Below are experts of layer 7 (counted from 0) of a mixture-of-experts language model. Rows are named router (the router's row for the expert), gate (a neuron's input weights, with its number), up (a neuron's input weights, with its number) and show model dimensions 280-319. Each number is 128 + 32 x the weight over its row's rms, rounded and kept within 0 to 255. Numbers have three digits each.
Before each expert's rows: a language model's description of what the expert responds to. This comes from a sample of Wikipedia text that the model never trained on.

# expert 1
It responds to: Thai, Japanese, Devanagari and other non-Latin byte pieces, plus commas, semicolons and "and" separating items in lists or parentheses.
router:144072145159109079156099156142097117136150095116142134112129147138100148110111161102168103113191117136129149144108131180
gate0:131175095156072135151158155115208131133064059147102108088197098178072124100164118120123112092177106112111120139135126156
up0:127158080072159132121095139162129064145117169110105146157132123080131069130176122152107120144130125126152090109146144100
gate1:102109152150127189112152086105177129186206136099134103093108089082203101132043155111142062173087139152102133150124116161
up1:159099158160119166146152118179145120104128128159133122092093146110095165056043148168105110104121070136118119161129161151
gate2:155113104201162119065077108133090133168141116049096183145096146155147148193089096113116088088087135160124118183155118177
up2:120164105084185156078118150177176159136125086071126174117095112152168125157111107103123106090094143161127118159158117203
gate3:095106105097131137116137109112168170143148092126151160154162115134203158208064119130145110115153142103110110095125178162
up3:113105086117168215103139163095164096119099155187144129126068107097183128117127140112152106099136138086071151118150142111
gate4:084097141062159083111069164116084125189114179143186147111119167141121121162099124161129120091111096166168125142145149133
up4:156130122116100168098144097163103205127160168172157097091139132134121101081122129122057074186115118146116125175138116180
gate5:123080141172119166096170114173076127144096180139200147126171148047155139120123172143180167094174058169141130146157208178
up5:115124103135131166151047109084149164089110110088121090137102107185139169123119102134099124113056181099165113127119154119
gate6:062145121142190099176086137128160173171141114156141099123138145097120142144133117121137150179154184105143114174205123123
up6:154142144064132121183106192177130118066109166137100133122156131140110172141090082139188105141118148141116124128156104126
gate7:164183076118142143167142104175150089095195125170138083126137111152088151086098163171171085158109135094124094159155148142
up7:109135185118116137096096153184104150166133120147080167114141092109104114126129147122197132083155150147149116104117103124
gate8:137144108083096112116164102152145109077154130122104117136136153159146157111160157088135123148172117151092131149099204135
up8:180143093150141091167117144135182141136119111117081080102106178119176122076149127142099179173119139093097141144097202150
gate9:174111117123075108161072129171146134153129098125094133181153098146122087145080156130108145139102094136183176041104135106
up9:119118037142115136153092126096062163076092138151116114117114083123098110098132143087154121113147099109167121140102114130
gate10:146107107181045117138135188120114172100139117155208119096156073183206135107081181152130130142137102091132113089148182088
up10:160152162182146144112153073107180197116091140085158068141085115061086175168146158130107135125163143127135124164208134145
gate11:139068177187101138143115069069133127091106187104099092181113136144121129144137225181091121142055108104139187119139153087
up11:126155129090141153142114088168118149145163106065128168088079090143138153143106163142114126129076108120144067098122132073
gate12:130153083151037105084165076132079127148107183170060124166146114134087103126128128133163154132050110131112124133146127081
up12:137146084104158054150128167089119116146173147125127125090079063167062114114139118150147133149086140080131111166136121149
gate13:101131169154117165148114114140104107144139136141139120096163152178112058182211188073139112097102151121107083163045088137
up13:151162138125158111103147121204107180152110048144128122044178133132173122131113087059114117106110170152053142130122088150
gate14:151140154104114114127201150168135146176168148142101166114161120160105111166149183119150122142154102132123098123124127140
up14:123183056123160087078088127116184134150088152123081098068151139131110131140156143128121186175139137156111144104089210113
gate15:137098196166073115145074128128144142126106102116152129147089183172143075167143096085115171110150122080148120143113135154
up15:138133104133116105105125170093153155144144134107111066095119150131150176149140098156098180158107109127189130101120109108
gate16:173095092162101069074166106088148158144103168107161133143102153101094162137149096071083136108162095143233068081167182188
up16:158148152115142162132126126113161107092107065154106099113102124096211090168169086177124119092058151133119146170083147151
gate17:153133133195089111125111107115085158179197124125114158180106109164157130162084194151136138065131141152105117211144143122
up17:110146074145066096107104119105157088139128115087183210147105196169091079110061119134149118088173108170163133109111125117
gate18:156088127098153120152092153138079160158146222119130144095124097152189168121104111117130125092100163128147145100097116129
up18:114101173127136107137131085118108143098160126119104106104112119102111165118122086130140116111095167104095108097108153140
gate19:090096170187127069184144146141123170067114118089082116148138160086087153101119142107180116134172091122119125158102133055
up19:107114062122110057119098153153057107130114106120099117133115063163136066128191133137104090148098147148107149192125065116
gate20:149096138095151132095146135104159093139142136133118151082128104113055159104119170155119062166111075235060206100100093167
up20:141148131117155166123096159141095078149187171094138137118188088090064068143197190150116086136140131107150096065116120135
gate21:126114127143110112147148078081135125137131128139171113172117101102085111164123179112168110224168090201099140198142083165
up21:118075084094122153107081157097090107134109104172118130129118109100102175134124120096115127134123083110161139095145123097
gate22:133145080140117089123111199108133166206119136128143120106097176115167110049115141119151112148149146183193166080089141100
up22:160109156096153120115187155181119095095125145123083100111132140119105115154134147105140177129155179129092094124165111136
gate23:159176147135125127118119050096158148149101120141198180150139136172139137216106149137185120137132123087081138150136142195
up23:131140110145078082070145177088169071112109072126099144146093159098090133099107160138147119105102149134221105144159152065
gate24:104159112082137125127091130059222119102119119123160117137202116180070116118101104132067102060119080112150090150062114155
up24:112095143117130155042102121123088093184131154189085147152160081129119160108078116176141047153105158127122102099121108131
gate25:136171081095139115115127107141157125133159132131107108099148127151177153122123116112157121198194137122125085050100125156
up25:175097109077113131205139125150134158106159140154152102109206113151090096059154144182142169121150097122127123198101164214
gate26:123100087148140119098151097118104122121150095109099108097107134156136107195113114093102087103163122103105142130152151187
up26:119143108143122117084138122110090107109116068105091131137164141117121145079145184104152124147108109169085073122120122153
gate27:154121120055082063133155154052135088111154091099203104168166134164139140134125189112117167092142113119149113153123157121
up27:053155115168152128140075129131118134068123085145178124150048145187175119126160153153127114155149121167151116154089111073
gate28:148052168130128126060158159092145122202101133122126149114085165130124080170126102153194108125110110146163100130090150103
up28:083119119106093174121102095091121154132171112093122076104157145148143149150141093130117095211099114135126118107117159192
gate29:108149132212113169122096150117099121177130118118134176122142141140180119097125109107133196180125091159139119128078145133
up29:137124119167130190144119105125152064153123101089144150094108131132136139100179151102216124143086145111165151120142100101
gate30:173066119233058072133142101133175175048114149112152121152122095117123183106070139098126117104188085104148093175149166152
up30:133138113085130139116163083147144079103141159152151125164126177122113154140119190141095084179123091100144055115082101184
gate31:165140126194096120127173120150108107111166150121176063085098144111158126127122087149182083136105103105195146151184071122
up31:162073125147116067163179099128113143089078206153106115108133108152127181121142173195151118141144140126156127116073093132
gate32:095123109186134111110115107108128115074132193140132100124131121084222156120204156146145097169130150126150155138145126076
up32:113142162151127140060084070130163170056151066130113117149120152141114130120085144120055119106101062114099098098121192086
gate33:123099194142117086117131133138150112107149116176112152116082099118176187141074138149183123160165143103201124123141126134
up33:102135169104111151122110219141112082141096121160141124172109171122175089140092107143120164132160093118089152113154134213
gate34:173080128162091134056107108066109100174094140159156123113183163155101130156136103150114102138136097142203167099042144151
up34:074124176142104101108101144188098095125118102122176121139115192100127142116131126157177090098153123132151093131095106094
gate35:089091133099088105092152113131145138117160191121140118131154071136110117178119109118143127147141070199106132144127131165
up35:127154173145151046072136143080106045113152100116102141103139117118142103122168150144099131143139118158108129094112107159
gate36:123126181119133095169146129165113136197076104112102170148119191131128203153097129130159100175102093137162062147115100100
up36:099113097123156086146135133124115105147154099151149107116177122142036057104085065171210197102084099105136113174113181127
gate37:144107091141083141121050146045090112217137139129159122126151098147117130164138096149145104174125176158163073118117148083
up37:107207171144047167096162138181132121104157170141158130117140148104110115156150112169094168118090151155109090116148157131
gate38:158091174074151161181081172162147122144124141058186079107159147112098134153123148113079154070101181148152117087111169147
up38:098101102098107148183200088192054121100138085177193087140128182088099134107177132115116157078144094085151129122118090130
gate39:175154121209035076137135109102106082047126124125140128124106156095132137110125104139073140092176086129111174116114120122
up39:153177101060101122162083138167106139079087094104147131135086151142165113072104118175081125085104136170112112082125123124
gate40:071098135106182142208134120139100102156179129133163111114093152127133124124140145148084161105117112140187119080102094120
up40:100203141128142143112109114189117218136122144140110123135166090140113139124052085138121057166138093136090104154175094135
gate41:067163132173125103162128090099117146201157158180153188145075154139119064109194147127137129131081101109145141169207194155
up41:144125100102119113106156139094186161206075146093170112164100120120155103113086119149074151098107161208111100119096101124
gate42:142060144154126165173112140101124135100127120095114137170119167113149074136056158142135119141145128127074163152072098163
up42:072105083157172085141174134080197175089080161108137103117144106175146172147148140164087121113137132099200064129170122150
gate43:162100155082110130127152141084150137102132097118158088124119163134135088148112162106149152160141087152202106148128093140
up43:126105162085171119119107165082140138118136118117124117167127079123173116118164169135166075178160166146162097101106090108
gate44:131159126095105100105165127116124133121114107098090120189168187139089132201059204102128153073082120153150142152177112167
up44:116168087158133168109141109082098147083096109081143102100132149144090160131151128088105136169143132181113108112152143127
gate45:105127142110113102127158087146165157198155144128152100137075038122199135111088204091109169107092113116167108126191114132
up45:159109139060123120123170128060148116086100130102164137129109059121126068115155131126121116139083134090124087112151117172
gate46:186098130150146154121124132108146089156170095102142115064161140166103106108145105077098112100101135052096168035159157187
up46:139133142118174159112138092166122136133078122113135175167149134098156182123127090151135131096148181172102159125142121158
gate47:192158145156105125106094106197090095127148142083145147109140134142148153116149158077167096135148110139172147091216038163
up47:166134139134150148109108116146111093119136105122127065102158148183135046130164147117176125146074099157134152110239169114
gate48:151114128118077130126123106146092117164193098124089164121174124119121237109099165106181136110097154186145138121137165100
up48:147107134079140117143117166122181145129174166158218149200036085087114104102109169143114128173123137089108147089139112104
gate49:088098134122111160153112088110137047169091129157084137119169100125092120166072135139136139135176162182175168139100171159
up49:125090138143137147187143094113174080127172139099129096123157127173097149196139143121137124175113181128152165108124092161
gate50:133171116137075103182096103096079114147126150090185170143167168106106151086155132110155149135204131109131098139124141140
up50:192095127130164140104143121135130150174155038180054120148124126174132150145143099142138146151131208114076115158201148121
gate51:126157147112090134074143172122152083136132120080158096120140097141093150171118173094140162097130132171118113134161132168
up51:087111194090143103187118140179118180126077118148138126066101078134160091041179105116143077110171175167095188129128149093
gate52:102136065106195106117109110118124113156072064166126164144145117108116159125138146123119091103113077125138175149098158128
up52:152094156185172177150162148102111102132113189163065116116104162103144166134116162156146119130104112108096124094102126116
gate53:108171114128130121127146107077102122128131170113113121109139172102201136100133171143129216137164068229156165191109175109
up53:127146063158118154108150144113149135133144106151118153050158071128111187122157122161125074120143131104139145094120109141
gate54:160139142126174104142109111119092130139157164149168125113118165151124149114151156082198106088134105091131141144110126124
up54:117122119124143113112127146144153079167118117115133123141189182099127148094119111130104173093128113121081092116101117172
gate55:097109115104148087133141177087208117113191075128110092179186094127102128113106123123140150130152150124102144066068136128
up55:191136159124112171064157123088151141182157160164166089153110111134084143118103081188174115119117202157073139122146158140
gate56:131133168135109169147145109138163186178144126140151118183193147154098165114083117122151145093132126106150117111165131114
up56:136103157124124149121101116135104125179182189161128124165183170123134149072166124173143144146082067149146177118076154125
gate57:113041162129157138130085135089099159168192127141148149126152109143122101151065172152157125146177161121114154137152139171
up57:112172079108114155133153132100088091137137123120178149149146159136103127143109161120150162162136071121122131120198052143
gate58:068104072139147127096127153084135145183111125149124045149156124190130103138121123135156130113116109142120134136188165193
up58:103150128160110172141121108126073169108185134106136099115135104167112107156112073074112127106128133129105143162116143123
gate59:064095196071129068158184139091176155112139141169135160084108116124105139176137121199137128093089157126066148161104114159
up59:124098085130149165129111139138113103095169118102109095119140130144123164175150104140133120121168112069169078150151118129
gate60:108125102124166104084148164053126127111112113149155150153157137164022070172114143097100110138147141156142106177141107140
up60:143092148042128139085112168093114162165143108166156095108163104109115140163096142128085159169103142114129133122079086117
gate61:133050141178121084144130112093143122120111159079166121138095128132092114109126106149084100099131103115147173147154140136
up61:138076110099188134141167124123182173152108122188140121098135116204126095168158100135153136087117123170133132166155139072
gate62:140147110122133107105132143151109058126077068163211147169117121109137146200161174138128152178185170128111109105161161142
up62:042117170055133119097142118156133103167114082065132145111119108107138110154173155098119130092102149126065091134167151128
gate63:101166105086160156114157101145065146140074178145133078100122077103115172114095138129126165087157145148136104111156147108
up63:178145105090133150120148122116132154117155134140126094130111123199110130115147105155201190101144150050103110098095105088
gate64:140114120026161063126095152136147091112136162232166083128159154142057180113115133152157104090139146077163118141107113141
up64:188151143115156192115146103165132104133190132115094173150126104132146139098144060151113149074152104135097104094116098103
gate65:101137175130094097169157154108147152088121090153138057141080079124066141234112188090195196122176178151094129191150182149
up65:106098144175096058123120136107138083124133085141100064072042133139093143201133116143082127156191073070151140157130088137
gate66:121097127057124068158120152092092062124161089131132139180112126092096097106072097113143162100106148106132172150159168175
up66:110123180141150114099185200114105116088149130134151126109184141153121114103181121207134155116124126108056131134139101109
gate67:149109129208099117089146171144158174101125096132144097108116147165108146104161090107160124090123121064113083157120092134
up67:176131150163129147120026168107141119073155124075139132114171156115111094126115149112150100110147171150071137127120186095
gate68:149168191079088156168157134104129119118123135107145148098131130139152111090173146074098141128128136144161097141037134141
up68:150095105083099149114169081158144116133144172057128162085141116140102108141150116113084135131090172103119108074132191131
gate69:183108134151102153107123098134120132150123135136140115122180117097096114150020143121140118114124071137160164158126128162
up69:125147113094101129099106058121142103154059139147130114147132110144178123107123133093163153172179081109153141125141100058
gate70:135081179204107110152121142111138150107161097058163062117181104105113098135097100165122095126156123083134138160088125143
up70:048163131079142082082120119129153117103154159050133181112180130099172142140107169200113139089092132133130149085110143110
gate71:115180123107126154108183154098113144131057120182123159101135107092139084195161137105164140166165177129134113121184140114
up71:142178097140175126136126215114070111141123126103132148142122142145122123128162080170112112131077151087093108188151145157
gate72:211120216093143129122095141053107121160163138122116075095115096158161101110129157090154167124178135130157162133119100109
up72:114168118177082091093143156127130171169102090092112171172105156165101095166191137174142116074145132111139206211132142108
gate73:134112131104172173128142147114086108134116153121147110184166174057119121105104076132181176154137210160150141183090133176
up73:121132202166138134122104190140074112083188109156104158164104134148100116197099137129115160128126068160099136134093100137
gate74:146135105048084095088119137104159101170096092117094150121130094171129147128054150072085119161167169159144129136123108147
up74:087124133093139117125131133187130094118118141082132181111176149166220133113141181150126151131135123149123141145137152138
gate75:116163149185122083180080107135102176133062102135121103117111191161122087146116098167096149167089155118111142181105159181
up75:125212144114184100201084093188127128143115143177098081132161149125113142119117126121058091178089158105107075161069119131
gate76:145126127160126147125171181137095164149079083130107112164147172101091186136143062143155138159114179126148145142117138151
up76:091151133100131090056139133113204112114121155109123126124148135169094073137067131115134124142136136143116070158121124151
gate77:104093123125084165064145131092119181131054136189134123118199148121155113111135145100192080152115176131124131121179104154
up77:086099134159201121060157104113146098101092121172142149212131201088138071105147106154098108147154130159058152138098129075
gate78:140049148116074137084098122083158109144119149179083130128122122130119102098122112140209074106137158120129149067112132149
up78:137190065186136093127195141133158125180131136113148127125126156173153066105116163158127180140075179151101108147156153093
gate79:163155071062196095143129098121177148162112115123167084189147133137109161145146123104107101200148143152120133124140106132
up79:107125120133105162131079133120127199119099167164091167078095149079104192144139111156205144123098132124123135153169128143
gate80:105100121146041168122158119169113122126123118116074121093126154153082148178110177120107095160192139167148122131103089110
up80:077088117115179150182121154115087171150135104096079124106119153097191106088153149198117159097115173114157128141125115110
gate81:111129113167119121147119127125147110154175094162055176083087141179111128112093124118125081152177165125148156153118107141
up81:106136110164102180111128167178069165108171156127115132159175148083118156117152118133119142127095095161094132135086112123
gate82:144162122190109080153161089172178121113157135054128148082115199086158175108141121118198144136136098119156113131100125080
up82:125166132116173133103180109136166116176115140051182125151048119117178146120115130114074099175148175150159139122115168119
gate83:085114106121121117153118084166100157174119149136120159100114115141104149143096119139137174202140154135180141097098162129
up83:160071152113128166104112132099176185113132090138196094145141170167153135098176154104089139101136055146073143132104090170
gate84:119114132200115160061099145150120039177144128159123160191108131128062180146095090125095081130194077159139161136128116112
up84:079128138085139144146102157139065114136210175174095167094073140137192095167115115078157119104034124172145199111082170112
gate85:104084107072165182149159167076112136138155096124064115146098132067148121092125151098114086116208131094104156170168153091
up85:134184167133082172177144102148145176133161139163120103121134139100145093083110158195147146106098177120098163123160148115
gate86:094153155139068065134171144159086165131127144131085110140127147144071080119115127133155103117177177160150124122101162162
up86:145118138164166146133165112107127086128083089137134090102170158080090080095109088179118178115129074156131114139136163139
gate87:086112164183175121122111130169118131177113069145133111115091138124091135097162117096191130159118127153150108116106122111
up87:172147117116104170147080090097146141084072126137142176156154182104095117105161085144088110126140127138190136182090142114
gate88:145075171131110140124147174165150189173158186092116145163126124102083146166117143089135165140120185185162157131127105170
up88:117152102007149068103110073100145103132071091096107128121135112150134169130153139153151128184145129142137115145112155110
gate89:120024125108140153142105126122180149162143101136121144129088168146146141153141162159118133136167137129127131169103119052
up89:148118127101118119125103067145137118130150190137136127132108155124150163136139103137119122095113116092105127105054066131
gate90:132135056116154132101175121095135035115163150127152141085141153087128138174200117068167139147131134133205113135231065100
up90:142139102146120078086116166144164096149130110151157090132156112170166138131138150112149142104120144160079114128112149130
gate91:156156125132119093122129131175146073084202140098113116141114176138087106085155136102133094157093085119152161099124104137
up91:099168098128056125140155110128112123121077171154105147137139134144135111152106125157196101151117175106120154140171138197
gate92:081123125129128118115098095108082117083101095083129126165132163183181135138124124142137119162150178146171148093077133133
up92:130156141140107101127133189171121096103161139133121128129130096162132138132173192110072120142071118100111174169086068122
gate93:203119144155096183118159084109145120155159087100134129148117070144188196146109112116113142173120151098082102157125052190
up93:125108076049131089139133156126130173107069146139152138072138098132119108136168139087089166127131188172145108160123141142
gate94:102126181104130102134121084103117139194149122150129207143162092061095135173089145112170193109096099120148081103122114134
up94:203094141109151121146071093078109156173149151146123149128154119152140113072149084170126134124147107098155188132168128121
gate95:120049201128109151174097107142139140144073090118061167154131129155135176159096138119180205139159179115163127154107180206
up95:080104138131012116107117132097081159147063146101108168141204079101150140167119145137132072111151152145081179133161147145